From a checkpoint of a small mixture-of-experts model trained on Wikipedia: 32 experts in each of 11 layers, 2 picks a token.
Below are experts of layer 6 (counted from 0) of a mixture-of-experts language model. Rows are named router (the router's row for the expert), up (a neuron's input weights, with its number) and show model dimensions 416-447. Each number is 200 + 30 x the weight over its row's rms, rounded and kept within 0 to 999.
After each expert's rows: "comes after" lists some tokens at least twice as common just before its tokens as in all text. This comes from a sample of Wikipedia text that the model never trained on. Tokens count by the router's weight.

# expert 31
router,253,175,225,211,215,197,211,224,200,250,213,204,236,207,183,190,216,151,185,141,244,195,215,221,181,183,177,194,234,169,251,171
up0,215,141,156,211,173,164,213,191,175,196,213,150,208,155,201,240,190,185,215,215,207,131,170,155,185,168,204,221,226,209,203,209
up1,181,174,209,227,210,196,160,210,227,163,182,205,194,243,206,189,177,180,187,230,195,223,242,163,239,205,201,201,231,222,174,203
up2,190,154,190,201,200,214,280,154,201,220,200,185,163,204,135,183,259,208,249,237,267,139,182,214,175,210,182,254,216,205,202,228
up3,254,229,189,224,176,199,193,252,153,185,196,230,223,155,202,200,208,236,192,183,168,204,196,165,183,190,180,155,180,201,163,262
up4,197,182,164,239,242,209,196,225,188,192,174,205,169,190,203,224,237,180,229,215,252,219,185,178,209,202,226,178,187,201,227,202
up5,197,198,237,185,177,203,147,239,188,203,195,135,231,156,253,182,208,118,250,196,241,143,268,193,200,193,208,208,190,178,141,194
up6,167,211,233,163,205,216,203,195,175,180,225,231,171,206,266,194,179,224,180,141,145,180,189,223,204,220,178,227,182,159,231,173
up7,205,231,194,189,236,216,192,242,208,164,167,202,201,260,265,199,238,229,187,195,176,215,157,187,220,152,194,189,211,254,219,220
up8,189,234,194,184,213,210,237,190,148,175,203,151,199,244,166,231,193,183,194,187,268,197,205,178,195,167,202,236,178,162,168,202
up9,178,199,211,199,206,190,219,199,177,206,157,161,207,162,230,211,210,195,201,199,194,206,245,210,193,208,218,162,207,183,243,161
up10,176,223,228,188,253,197,240,134,171,189,192,153,189,154,223,166,229,205,162,237,272,174,185,194,200,197,207,212,220,195,258,244
up11,234,236,174,236,149,186,235,267,256,170,176,183,169,211,187,126,218,182,213,230,273,209,214,210,241,203,210,180,136,238,216,205
up12,222,198,209,307,170,201,183,193,165,201,173,200,183,176,192,137,163,216,183,150,222,172,224,232,184,215,150,150,202,178,194,245
up13,212,235,220,206,206,237,230,202,196,193,195,202,174,169,192,184,201,202,187,201,167,187,227,211,234,230,180,195,171,188,237,210
up14,172,169,164,254,187,114,180,172,229,178,133,225,171,198,171,190,242,182,158,154,221,198,202,240,206,142,218,184,171,192,265,181
comes after: " in", "2", " of", " United", " University", " New"

# expert 7
router,182,143,254,249,227,172,244,203,197,204,164,264,151,178,198,170,174,128,223,193,203,249,138,197,160,225,169,197,174,186,135,201
up0,164,123,196,226,228,232,183,161,229,209,178,216,177,200,212,250,214,186,208,182,192,214,194,237,199,211,238,170,162,244,234,165
up1,237,238,135,199,234,225,213,176,246,194,205,176,152,172,233,226,150,233,167,207,219,185,212,234,212,207,208,220,240,169,229,230
up2,168,262,178,184,171,214,217,218,193,188,196,191,219,180,205,195,182,192,208,180,267,219,223,124,243,176,270,237,171,184,211,181
up3,185,166,179,175,141,224,193,188,235,195,228,172,222,205,301,202,206,203,208,213,238,196,196,190,211,149,169,207,203,198,195,201
up4,202,175,163,170,235,162,249,208,203,251,190,154,218,182,198,190,228,172,175,228,213,233,178,176,214,217,217,146,214,217,210,275
up5,201,152,203,233,251,229,210,194,208,173,166,242,210,199,245,275,191,232,181,220,196,138,208,232,216,148,263,201,160,257,188,171
up6,193,196,198,209,221,211,219,197,216,205,202,157,160,211,180,190,214,170,252,165,183,196,209,230,206,204,230,168,233,224,216,182
up7,208,191,158,181,195,188,202,207,169,213,248,177,276,227,166,204,187,221,220,187,219,182,173,204,232,145,213,225,230,187,215,234
up8,192,232,235,215,177,226,212,147,232,196,208,193,185,179,236,191,211,215,198,142,182,261,255,193,243,198,230,249,208,158,237,184
up9,218,193,196,170,233,228,226,150,163,245,196,190,210,207,159,189,250,229,205,230,168,202,207,222,180,182,249,151,192,203,196,224
up10,159,141,119,199,274,235,190,210,232,145,171,194,155,207,194,245,241,214,186,125,183,185,188,231,164,203,201,181,134,231,212,204
up11,196,256,205,241,225,195,173,177,179,200,207,213,206,220,210,192,184,167,161,211,194,163,218,175,240,188,216,196,229,193,207,210
up12,222,194,189,212,169,229,135,195,202,211,191,198,235,261,205,172,196,207,189,194,225,213,181,246,275,186,179,208,192,239,194,178
up13,205,161,168,171,213,255,189,191,250,200,218,151,172,252,198,175,199,200,174,206,192,229,196,238,219,154,148,170,251,224,185,243
up14,189,198,176,194,200,173,228,237,183,223,209,164,213,189,248,156,208,211,208,205,233,184,241,182,210,185,238,217,180,197,213,167
comes after: "\n", "-", ")", "|", " •", " information"

# expert 12
router,192,182,136,219,125,205,189,184,198,181,208,205,258,183,173,247,216,189,199,251,245,190,209,207,149,194,185,196,185,168,152,189
up0,168,232,215,154,232,192,247,224,207,140,202,219,151,179,204,208,185,196,240,208,205,191,260,188,185,169,194,228,203,190,249,239
up1,214,252,220,211,186,257,209,173,180,141,161,167,183,181,224,214,210,181,203,178,140,256,220,209,148,155,202,177,208,228,218,157
up2,186,206,241,209,207,213,205,205,208,211,223,274,122,221,188,203,247,186,197,158,207,172,188,231,174,191,195,234,197,220,216,215
up3,220,141,166,188,254,242,206,199,185,221,166,229,194,219,156,221,213,225,195,198,216,211,151,267,215,155,175,204,189,211,203,216
up4,229,168,173,193,211,231,148,252,151,167,134,194,193,243,242,163,186,249,171,152,169,192,227,187,173,194,222,201,249,216,194,185
up5,181,243,236,218,211,213,276,214,191,226,168,178,204,253,210,167,172,202,227,252,245,222,140,123,245,198,177,235,189,244,195,150
up6,164,227,197,154,185,189,187,241,203,293,194,197,247,241,185,212,231,207,205,216,228,170,175,198,267,212,184,177,242,182,234,234
up7,169,168,193,158,263,256,234,206,239,199,201,164,211,195,180,205,178,216,186,177,248,176,182,201,188,221,203,212,163,189,153,123
up8,176,239,199,210,184,138,269,233,264,223,181,162,204,209,258,202,127,203,237,222,250,224,138,175,224,195,243,235,195,187,207,244
up9,144,181,245,152,222,192,174,189,218,216,214,215,124,145,215,199,188,210,171,197,199,158,175,228,228,183,191,202,159,242,224,252
up10,178,185,193,171,186,187,219,205,203,161,143,168,180,153,206,201,182,140,220,225,136,272,194,169,256,202,198,198,223,221,220,157
up11,121,167,190,249,211,200,220,185,152,217,231,162,168,180,222,194,179,136,204,209,201,229,210,80,239,245,243,184,222,190,184,147
up12,212,206,212,147,217,208,242,193,194,139,226,240,195,201,212,135,185,221,182,160,191,140,184,200,219,193,181,233,155,206,219,210
up13,170,163,225,259,224,254,195,201,219,261,141,241,178,226,217,225,225,213,214,199,236,171,280,216,176,166,198,207,186,212,208,190
up14,188,187,182,222,200,209,218,181,190,204,255,205,187,215,203,233,142,187,187,200,209,180,175,211,220,198,167,146,147,186,244,230
comes after: "\n", ",", "==", " ==", " =", "==="

# expert 20
router,211,239,240,225,218,255,233,187,202,147,239,201,230,203,214,125,231,271,199,199,158,282,205,122,181,197,273,196,214,176,206,205
up0,216,208,145,190,216,207,181,298,198,208,121,217,269,236,211,224,256,134,195,205,236,176,181,219,214,219,194,235,172,162,270,203
up1,165,184,191,296,158,183,184,208,178,183,195,196,169,246,186,222,159,244,285,170,250,202,177,181,190,230,208,212,179,166,202,221
up2,226,201,141,234,157,162,179,178,203,174,209,197,222,163,263,214,220,192,241,221,193,216,134,178,180,197,197,248,228,221,215,217
up3,184,202,195,207,159,200,120,225,183,213,179,159,170,245,263,197,224,248,179,201,224,179,206,225,218,179,240,199,227,221,252,166
up4,192,221,154,228,224,195,165,234,185,234,124,230,193,223,211,192,218,206,177,133,215,189,173,159,205,168,189,195,227,243,213,209
up5,189,193,184,192,184,213,180,244,218,184,200,234,159,188,177,211,166,244,158,187,192,198,214,274,220,153,188,214,214,229,206,183
up6,202,149,202,194,201,213,195,184,173,171,189,250,206,193,181,207,170,215,196,173,191,188,219,210,216,212,197,220,200,213,258,211
up7,203,202,172,166,190,215,175,201,165,174,208,217,156,176,222,248,193,166,189,201,236,203,187,219,222,180,207,201,209,230,224,162
up8,130,201,182,188,223,210,164,179,171,252,188,200,232,209,187,162,178,149,186,205,194,182,236,176,261,172,219,187,195,211,243,193
up9,239,189,165,220,238,192,169,194,169,219,209,215,209,192,184,214,236,231,192,190,185,205,185,194,222,200,212,236,207,204,211,228
up10,228,209,202,198,165,119,232,175,156,180,184,198,195,124,216,208,242,187,200,193,222,204,203,261,216,201,145,207,210,220,185,224
up11,182,170,193,173,235,197,203,207,202,237,215,230,212,166,167,213,173,207,213,202,226,171,178,217,167,182,179,276,188,221,138,216
up12,137,160,201,198,199,205,248,218,229,218,210,201,200,169,246,189,144,216,223,200,214,237,210,263,187,176,213,224,238,226,208,165
up13,171,247,192,228,185,223,216,189,172,201,188,241,199,184,230,236,171,215,180,176,232,225,172,248,189,190,196,216,220,205,263,179
up14,215,177,197,185,201,183,170,205,222,234,194,181,227,172,206,214,212,162,180,200,211,187,116,123,217,178,206,185,202,198,200,256
comes after: " ", " |", "1", "2", "|", " on"

# expert 9
router,185,211,242,157,236,174,217,173,200,189,168,204,244,223,193,163,153,251,151,156,236,242,166,198,194,189,220,208,201,131,224,195
up0,190,192,182,202,249,169,208,158,226,180,213,216,216,180,255,151,250,204,195,193,250,164,193,214,252,186,195,226,199,223,235,244
up1,180,227,178,197,150,187,159,199,186,150,221,209,226,204,175,170,221,161,188,184,148,160,198,174,178,211,189,149,189,215,151,246
up2,205,160,210,198,234,163,129,175,201,171,235,182,153,192,217,190,162,223,214,261,174,169,145,205,182,181,248,190,191,219,188,210
up3,228,214,176,248,221,183,147,182,204,191,217,190,203,218,190,142,190,197,252,218,170,151,195,235,224,142,173,235,206,172,158,182
up4,208,171,180,228,143,191,194,194,243,190,202,163,200,197,223,203,211,210,194,227,180,169,244,274,237,243,162,185,174,252,183,179
up5,181,216,200,231,180,180,170,216,209,194,226,246,179,173,200,229,228,177,258,200,206,200,230,211,230,177,201,195,240,240,180,194
up6,227,175,235,201,226,260,181,152,209,183,220,182,177,205,219,149,156,194,158,187,203,209,186,191,200,146,202,198,223,198,192,194
up7,173,192,196,227,175,197,175,204,205,203,215,179,208,176,155,143,234,219,149,191,145,168,207,217,172,236,199,187,219,181,220,163
up8,237,228,251,218,134,160,207,183,169,197,192,213,196,194,217,233,174,218,238,221,216,181,204,144,151,185,207,213,225,207,221,222
up9,187,227,187,174,264,219,183,265,186,193,204,202,223,163,174,164,181,244,187,167,237,195,220,223,240,167,197,218,193,165,226,266
up10,194,281,212,214,173,268,160,158,198,210,119,126,117,156,123,223,159,215,208,198,258,164,142,191,189,145,209,215,195,200,190,166
up11,214,187,149,205,220,157,192,234,202,234,183,245,202,182,173,218,202,167,205,184,185,189,198,236,184,235,225,162,229,185,244,208
up12,216,196,226,230,219,274,210,172,136,172,189,201,182,218,201,197,151,210,217,138,197,222,176,177,251,174,201,215,224,216,168,203
up13,176,141,158,212,235,180,209,184,263,205,226,186,203,199,181,161,167,207,221,239,227,183,212,213,209,176,217,186,172,195,273,204
up14,226,188,182,214,173,185,218,179,187,199,165,214,222,218,191,205,218,247,218,219,211,193,203,204,206,177,208,204,247,209,239,222
comes after: "1", " the", "9", "-", " U", "'"

# expert 21
router,234,208,198,200,224,207,169,189,195,224,174,186,166,140,238,167,256,199,231,206,247,204,184,186,244,145,230,201,222,206,203,209
up0,188,205,182,200,194,213,232,317,211,189,151,183,155,175,228,183,166,183,208,215,233,197,237,170,219,206,222,209,173,204,195,225
up1,188,255,183,196,229,166,199,176,240,256,238,190,216,224,190,225,258,218,183,228,188,193,171,177,239,275,172,170,179,229,220,254
up2,232,191,182,197,230,205,218,199,172,211,245,207,217,231,196,183,134,229,140,168,220,205,225,165,220,207,191,211,252,146,200,170
up3,167,226,173,263,220,193,171,223,214,198,122,191,230,219,251,205,204,216,180,179,199,210,199,122,114,171,187,164,166,224,234,156
up4,212,157,148,206,201,168,182,193,208,195,236,212,204,168,195,202,234,197,168,212,108,194,161,228,257,188,175,207,173,234,233,201
up5,162,240,217,186,233,149,168,237,202,160,185,200,293,219,185,201,201,200,240,172,208,176,207,205,196,177,192,239,149,193,190,136
up6,184,225,158,193,212,177,194,221,259,251,266,208,138,126,174,193,193,213,198,190,224,178,209,214,202,154,198,218,214,236,180,219
up7,186,207,231,192,208,198,199,164,203,223,231,215,218,215,209,211,208,201,245,204,185,177,206,198,188,215,191,225,202,181,154,187
up8,188,193,242,186,180,211,281,298,204,179,200,243,259,208,229,189,178,229,220,201,157,176,234,170,186,187,185,203,187,238,135,211
up9,152,165,209,198,135,195,152,264,230,186,209,217,143,149,194,240,159,177,257,181,233,216,171,203,256,177,191,205,165,229,233,170
up10,178,241,185,177,194,182,158,209,187,199,198,236,223,116,210,241,192,213,180,214,213,201,178,214,176,180,235,201,195,186,190,197
up11,189,234,199,262,163,179,232,241,236,193,219,208,161,204,222,179,173,226,221,197,193,154,249,204,196,217,174,209,208,215,155,197
up12,214,246,183,181,199,205,204,232,182,185,224,225,209,253,226,228,202,228,179,241,189,222,187,172,197,240,180,223,189,226,158,177
up13,187,216,201,240,178,139,142,190,162,196,247,212,221,184,183,149,162,271,182,252,225,198,207,215,172,241,200,242,188,178,245,205
up14,236,241,214,214,202,186,223,242,193,192,131,199,233,202,139,157,246,194,167,183,171,209,197,218,237,169,198,211,138,199,188,225
comes after: " ", "1", "9", "0", "2", "3"

# expert 16
router,212,201,167,148,230,181,223,143,198,158,255,227,178,203,145,233,213,215,197,159,205,194,181,217,164,232,162,203,180,223,227,189
up0,176,192,207,249,168,193,206,258,185,215,222,169,211,221,204,221,217,162,177,167,277,180,190,209,184,184,228,242,206,165,223,180
up1,183,220,162,138,173,188,187,207,204,160,209,211,168,164,223,210,199,215,209,194,170,175,196,234,233,189,202,240,199,160,180,174
up2,176,169,184,189,224,180,240,149,196,163,197,229,236,207,163,202,234,187,188,207,231,189,197,176,195,184,203,173,205,176,221,163
up3,187,208,128,201,201,157,139,210,196,201,190,209,185,168,215,146,218,246,195,160,245,222,221,162,208,191,177,178,187,213,148,210
up4,143,243,201,224,194,153,164,157,209,255,159,225,197,192,261,171,230,188,168,219,216,130,212,194,214,201,160,186,183,207,178,233
up5,242,261,191,186,200,203,230,200,190,178,194,187,188,177,207,193,221,123,161,202,155,160,193,187,161,166,152,201,123,278,239,199
up6,199,175,194,208,177,172,172,222,217,206,178,209,198,172,225,187,204,250,193,145,223,150,218,158,186,224,98,198,223,227,215,245
up7,231,179,179,242,188,219,227,179,212,208,193,243,163,232,205,195,193,226,234,238,234,197,207,224,195,207,254,182,146,170,239,177
up8,197,238,178,238,195,211,206,240,200,215,214,198,179,194,216,220,226,242,191,165,221,187,226,222,179,165,195,164,201,199,220,227
up9,175,195,195,218,159,236,227,239,173,207,210,265,200,161,254,192,204,194,228,215,175,193,223,208,207,159,229,189,240,150,182,201
up10,260,167,212,231,182,183,225,236,160,236,207,199,134,207,236,186,206,237,251,193,199,194,216,198,205,167,194,211,186,247,196,206
up11,194,191,237,193,194,234,237,214,183,196,215,205,210,171,244,171,208,206,182,199,210,190,224,170,244,164,180,214,228,224,182,290
up12,157,185,183,237,166,205,136,154,181,187,171,189,192,152,225,177,223,243,165,197,229,192,226,192,194,194,184,218,259,185,208,197
up13,214,191,174,192,147,168,244,255,219,248,178,200,158,205,216,179,176,215,171,241,225,124,194,170,221,199,224,205,233,280,196,197
up14,219,177,184,171,170,218,243,194,206,212,198,163,188,156,211,207,196,201,178,226,206,197,231,219,199,166,247,197,191,172,232,235
comes after: "\n", "|", "0", "1", "2", "9"

# expert 29
router,210,230,263,191,172,231,227,221,198,198,163,187,279,294,216,176,207,156,225,188,176,225,207,176,241,198,183,204,227,180,215,182
up0,125,190,200,237,189,167,215,205,196,187,213,206,195,177,136,175,187,243,231,201,174,203,192,246,206,247,234,244,179,165,233,190
up1,202,204,206,216,180,196,231,245,185,209,230,208,208,226,167,214,180,185,226,230,207,157,171,172,202,232,192,202,211,214,170,251
up2,222,226,208,218,153,245,185,133,187,177,191,190,203,230,161,185,175,217,271,184,204,185,224,160,283,198,202,196,234,174,231,208
up3,193,230,236,216,179,196,208,204,196,260,207,221,156,187,229,228,260,202,146,223,187,157,214,215,212,229,279,212,193,184,227,161
up4,184,197,197,146,160,200,199,247,186,178,210,249,194,191,140,189,232,198,217,226,266,179,201,207,215,196,166,222,256,159,240,234
up5,181,169,173,199,215,243,221,185,187,201,187,202,210,198,206,176,216,208,226,256,208,210,185,231,218,133,236,236,152,240,191,168
up6,236,191,198,234,173,214,192,222,188,218,201,178,206,144,154,213,129,198,212,151,192,200,201,153,190,186,197,204,227,221,231,180
up7,198,177,150,209,200,200,182,168,192,170,195,169,177,162,178,174,246,194,203,189,231,197,194,202,227,181,252,236,146,217,206,269
up8,191,126,192,229,234,212,175,177,169,205,224,198,193,231,216,203,206,233,228,212,221,166,205,202,217,163,189,228,163,229,209,169
up9,211,170,132,201,189,207,175,195,148,170,193,195,148,173,218,235,207,245,166,196,214,173,213,198,174,153,230,247,180,202,269,210
up10,202,164,190,205,230,141,189,168,197,242,219,211,206,204,179,219,175,211,212,196,191,220,197,182,208,203,183,167,241,193,211,220
up11,178,196,200,221,227,225,182,149,194,183,176,123,257,210,212,224,202,203,186,279,206,189,263,195,221,190,214,233,205,229,231,164
up12,237,203,210,186,231,203,193,172,193,211,205,206,203,207,241,192,197,215,176,216,221,204,197,168,191,188,260,167,205,213,208,192
up13,188,193,215,182,252,191,187,211,187,212,186,210,202,166,196,160,165,216,193,264,209,201,199,227,235,204,216,184,198,177,238,154
up14,172,181,220,183,183,315,177,182,188,172,192,233,169,199,225,154,178,241,232,203,275,164,199,182,194,199,196,210,158,195,199,134
comes after: " the", " a", " an", "s", " his", " The"

# expert 26
router,196,214,195,170,220,251,188,199,208,184,204,196,260,188,184,190,204,242,208,185,217,165,147,218,210,175,245,241,165,227,136,241
up0,218,236,171,115,248,236,177,195,192,208,154,196,176,191,209,170,193,241,185,267,225,161,208,177,245,168,193,195,180,216,220,196
up1,142,169,150,196,185,229,191,207,181,218,158,212,179,211,233,168,223,233,200,189,206,164,202,187,274,159,231,207,187,315,199,202
up2,253,191,153,206,142,195,236,181,218,167,220,178,238,171,222,161,159,196,128,180,208,198,221,163,249,149,185,193,232,168,172,259
up3,179,206,221,205,160,177,155,169,156,146,182,146,164,231,208,194,185,186,211,184,236,146,208,192,240,142,197,167,175,180,202,202
up4,173,262,203,215,198,249,167,177,189,202,157,223,183,260,263,180,206,213,173,199,211,251,208,239,149,168,216,225,217,201,193,180
up5,228,191,194,269,164,143,227,188,190,225,216,152,216,224,230,216,214,209,200,206,260,225,221,215,217,147,193,194,175,268,173,151
up6,164,191,255,165,189,193,193,196,196,245,255,178,168,178,213,172,182,188,180,237,217,189,206,206,254,215,228,187,244,168,177,234
up7,222,176,169,220,175,218,212,169,227,186,190,259,148,194,204,190,151,270,231,204,213,251,220,219,174,224,183,195,156,176,208,163
up8,197,165,161,193,101,192,255,220,204,197,158,249,220,201,201,114,208,176,195,201,186,203,211,179,171,140,186,193,244,236,190,234
up9,219,197,256,231,192,175,225,214,176,224,215,180,181,200,215,197,159,227,207,190,244,177,226,221,212,239,188,169,254,201,185,270
up10,188,197,174,216,234,138,154,206,176,241,190,200,164,179,210,201,230,194,168,164,248,194,216,228,153,175,200,184,164,195,215,208
up11,237,215,192,136,196,218,178,225,197,208,193,197,224,175,213,231,158,186,167,203,201,159,222,188,210,200,164,208,188,174,189,206
up12,245,186,203,188,216,177,186,165,211,192,166,220,193,201,210,198,176,186,201,226,249,154,217,221,253,185,163,243,200,184,212,184
up13,219,203,185,167,169,198,130,166,154,206,172,253,201,257,282,178,205,152,173,166,207,192,211,158,181,144,185,208,179,183,225,193
up14,225,199,200,267,254,242,231,202,172,210,221,192,147,170,245,198,176,214,184,223,218,213,194,224,215,185,193,209,149,176,219,230
comes after: " of", " in", ".", " to", " for", " on"

# expert 6
router,175,184,217,201,197,219,152,195,131,198,233,222,178,199,153,211,194,167,212,263,195,213,194,143,203,174,161,241,220,147,152,252
up0,198,225,194,129,232,165,185,232,204,189,236,262,192,236,207,190,168,179,178,168,199,127,245,159,199,214,180,208,187,250,205,174
up1,185,164,230,205,172,190,143,231,229,169,181,186,262,208,234,199,213,254,172,158,216,205,225,203,204,228,275,216,187,219,225,180
up2,160,133,182,322,162,179,177,186,189,212,244,213,179,203,162,216,191,290,215,209,289,169,160,214,221,242,188,180,155,210,211,220
up3,195,205,168,164,207,195,170,220,187,201,237,190,226,206,167,220,231,255,146,159,250,235,225,170,145,184,168,179,208,172,204,203
up4,185,221,150,211,246,179,171,216,211,218,230,215,218,206,161,171,219,177,186,233,148,210,253,157,155,156,204,162,219,220,191,253
up5,202,213,225,195,203,195,176,170,156,209,214,224,245,184,206,177,156,215,196,234,194,205,200,170,190,196,191,182,184,178,157,262
up6,138,215,128,207,202,212,210,156,190,175,227,169,186,194,178,239,198,236,163,233,203,169,215,178,189,190,223,159,190,237,229,205
up7,182,208,221,210,196,194,189,174,215,208,204,209,179,189,183,162,214,226,204,203,251,252,177,253,226,187,211,201,182,212,169,213
up8,176,226,191,218,182,163,203,165,144,211,209,174,213,121,212,164,242,177,212,140,226,161,229,215,224,163,213,197,181,243,218,203
up9,187,180,158,135,186,204,202,213,183,222,196,189,194,196,219,240,156,213,240,159,215,175,164,191,205,206,161,235,190,227,208,190
up10,244,246,219,186,234,246,213,194,210,242,231,202,253,215,244,253,174,229,162,180,209,125,249,228,169,154,221,193,225,141,224,190
up11,243,197,144,229,176,233,213,234,173,215,217,173,242,177,181,209,190,231,218,174,224,110,151,221,272,181,218,226,244,204,210,194
up12,217,162,176,249,229,220,127,182,175,158,212,225,191,164,261,226,161,186,225,223,224,195,203,243,202,177,205,191,196,206,183,181
up13,215,215,206,232,223,190,223,267,208,212,150,207,197,198,224,208,171,175,143,188,201,139,220,242,151,202,180,177,177,250,226,182
up14,200,165,188,194,191,169,168,269,218,171,194,213,235,221,226,217,170,137,187,220,279,203,246,214,154,170,171,275,210,187,222,202
comes after: "0", ")", "3", "5", "4", "6"

# expert 24
router,197,206,230,200,262,212,204,178,195,212,238,224,265,183,216,188,193,243,214,215,171,211,175,222,183,206,169,179,242,242,70,200
up0,228,220,167,199,196,234,209,183,161,175,196,221,194,165,193,219,231,170,191,201,184,167,239,179,111,150,188,268,198,187,213,200
up1,214,204,202,204,189,155,223,207,295,231,235,183,188,241,193,222,199,199,175,237,170,192,214,201,140,195,218,152,191,168,221,184
up2,176,181,179,182,222,234,209,185,180,179,229,197,138,208,236,181,199,206,144,172,188,192,210,164,256,232,225,213,242,169,216,209
up3,216,210,168,227,178,214,192,181,221,199,181,197,203,240,193,220,247,203,230,214,210,236,231,219,147,188,186,223,208,199,212,157
up4,144,194,190,215,197,224,193,243,145,227,225,245,192,228,167,197,151,193,224,158,250,177,204,168,204,255,205,200,169,221,221,258
up5,187,213,170,219,171,219,153,193,187,153,186,235,95,199,228,229,203,191,218,154,162,233,243,166,246,225,219,218,154,226,211,226
up6,162,229,223,182,250,169,182,236,232,206,255,215,162,208,189,213,190,167,245,176,191,213,213,179,204,204,240,223,161,194,224,222
up7,180,193,163,155,225,183,153,190,231,185,241,192,212,215,230,229,207,159,202,201,203,207,203,169,236,239,170,205,163,197,210,226
up8,185,211,207,199,192,219,183,184,224,203,176,211,172,171,239,157,180,183,238,219,196,246,224,211,194,153,210,227,223,229,228,177
up9,221,249,155,198,206,234,181,225,188,174,181,170,245,197,149,144,195,216,195,205,199,193,209,177,232,174,187,201,217,199,217,167
up10,187,189,192,200,166,171,186,211,189,191,182,194,189,235,169,217,202,215,222,135,217,171,180,192,246,189,228,202,195,266,228,200
up11,264,153,236,249,169,202,199,181,192,229,139,193,199,219,195,213,207,211,219,190,187,237,184,183,283,144,251,189,203,211,219,227
up12,221,206,173,187,180,204,212,217,152,158,152,255,203,228,216,165,171,187,158,213,193,199,213,129,119,264,229,178,173,185,211,195
up13,165,202,224,186,204,231,104,229,220,178,138,143,198,219,232,175,205,208,263,185,215,180,208,227,160,219,178,216,204,236,236,156
up14,216,274,133,220,172,212,288,214,209,218,216,183,201,181,128,149,214,181,254,160,231,186,201,196,212,214,200,210,186,218,205,208
comes after: " |", "|", ";", "–", " %", " Votes"

# expert 13
router,201,211,172,206,160,158,235,208,196,144,190,223,248,229,165,191,185,191,208,174,146,209,186,209,184,249,241,215,162,232,179,173
up0,180,140,221,219,214,218,247,174,193,234,190,200,221,222,138,195,181,217,240,207,246,179,197,235,184,214,219,181,175,139,216,184
up1,213,159,211,212,230,210,217,243,187,203,227,158,191,201,248,267,211,213,217,174,237,216,240,240,203,168,191,257,186,185,256,186
up2,197,169,234,201,155,206,221,252,200,217,248,193,210,189,220,148,216,150,206,211,205,273,222,200,193,202,169,147,227,232,211,173
up3,165,146,186,218,215,205,223,163,197,195,187,232,246,176,161,243,193,200,209,155,196,190,227,205,200,222,200,183,195,195,208,238
up4,233,208,222,177,180,222,204,204,212,204,172,137,201,168,211,190,235,239,169,200,206,175,222,224,194,186,241,172,181,187,201,141
up5,158,172,231,225,187,208,197,163,241,180,201,194,187,186,154,182,184,193,203,187,202,156,203,204,190,195,203,214,236,185,165,190
up6,170,183,228,200,218,198,137,211,222,183,226,184,200,194,241,219,202,182,255,229,199,234,204,129,196,222,216,165,245,213,209,184
up7,187,266,148,223,217,152,136,231,225,215,213,183,210,218,211,235,201,136,189,191,206,210,207,198,209,213,169,187,248,165,196,218
up8,194,203,203,173,208,203,189,195,122,182,224,231,154,211,204,230,198,196,216,184,198,217,185,213,197,198,120,186,229,182,199,215
up9,221,207,203,205,195,208,169,130,185,217,226,194,203,224,243,196,185,231,224,181,203,212,232,179,171,187,161,187,221,183,220,179
up10,149,204,249,152,270,197,298,299,200,199,242,208,177,185,209,174,215,224,193,217,213,217,204,228,217,196,245,208,191,198,216,252
up11,197,205,188,233,215,175,236,180,214,218,222,171,199,212,224,199,224,208,202,224,220,185,242,177,189,231,209,201,187,205,247,212
up12,258,168,200,202,183,214,198,166,190,195,218,233,210,180,177,120,233,250,236,188,189,224,224,156,177,206,186,210,236,221,215,175
up13,170,186,216,193,197,202,198,170,173,198,197,158,199,221,207,215,183,201,217,213,222,224,260,265,209,172,219,207,218,192,249,231
up14,164,204,197,197,165,192,205,205,229,192,182,194,176,164,196,149,183,242,220,175,184,215,242,157,219,172,224,165,211,249,216,239
comes after: "\n", ".", "==", ")", "===", "In"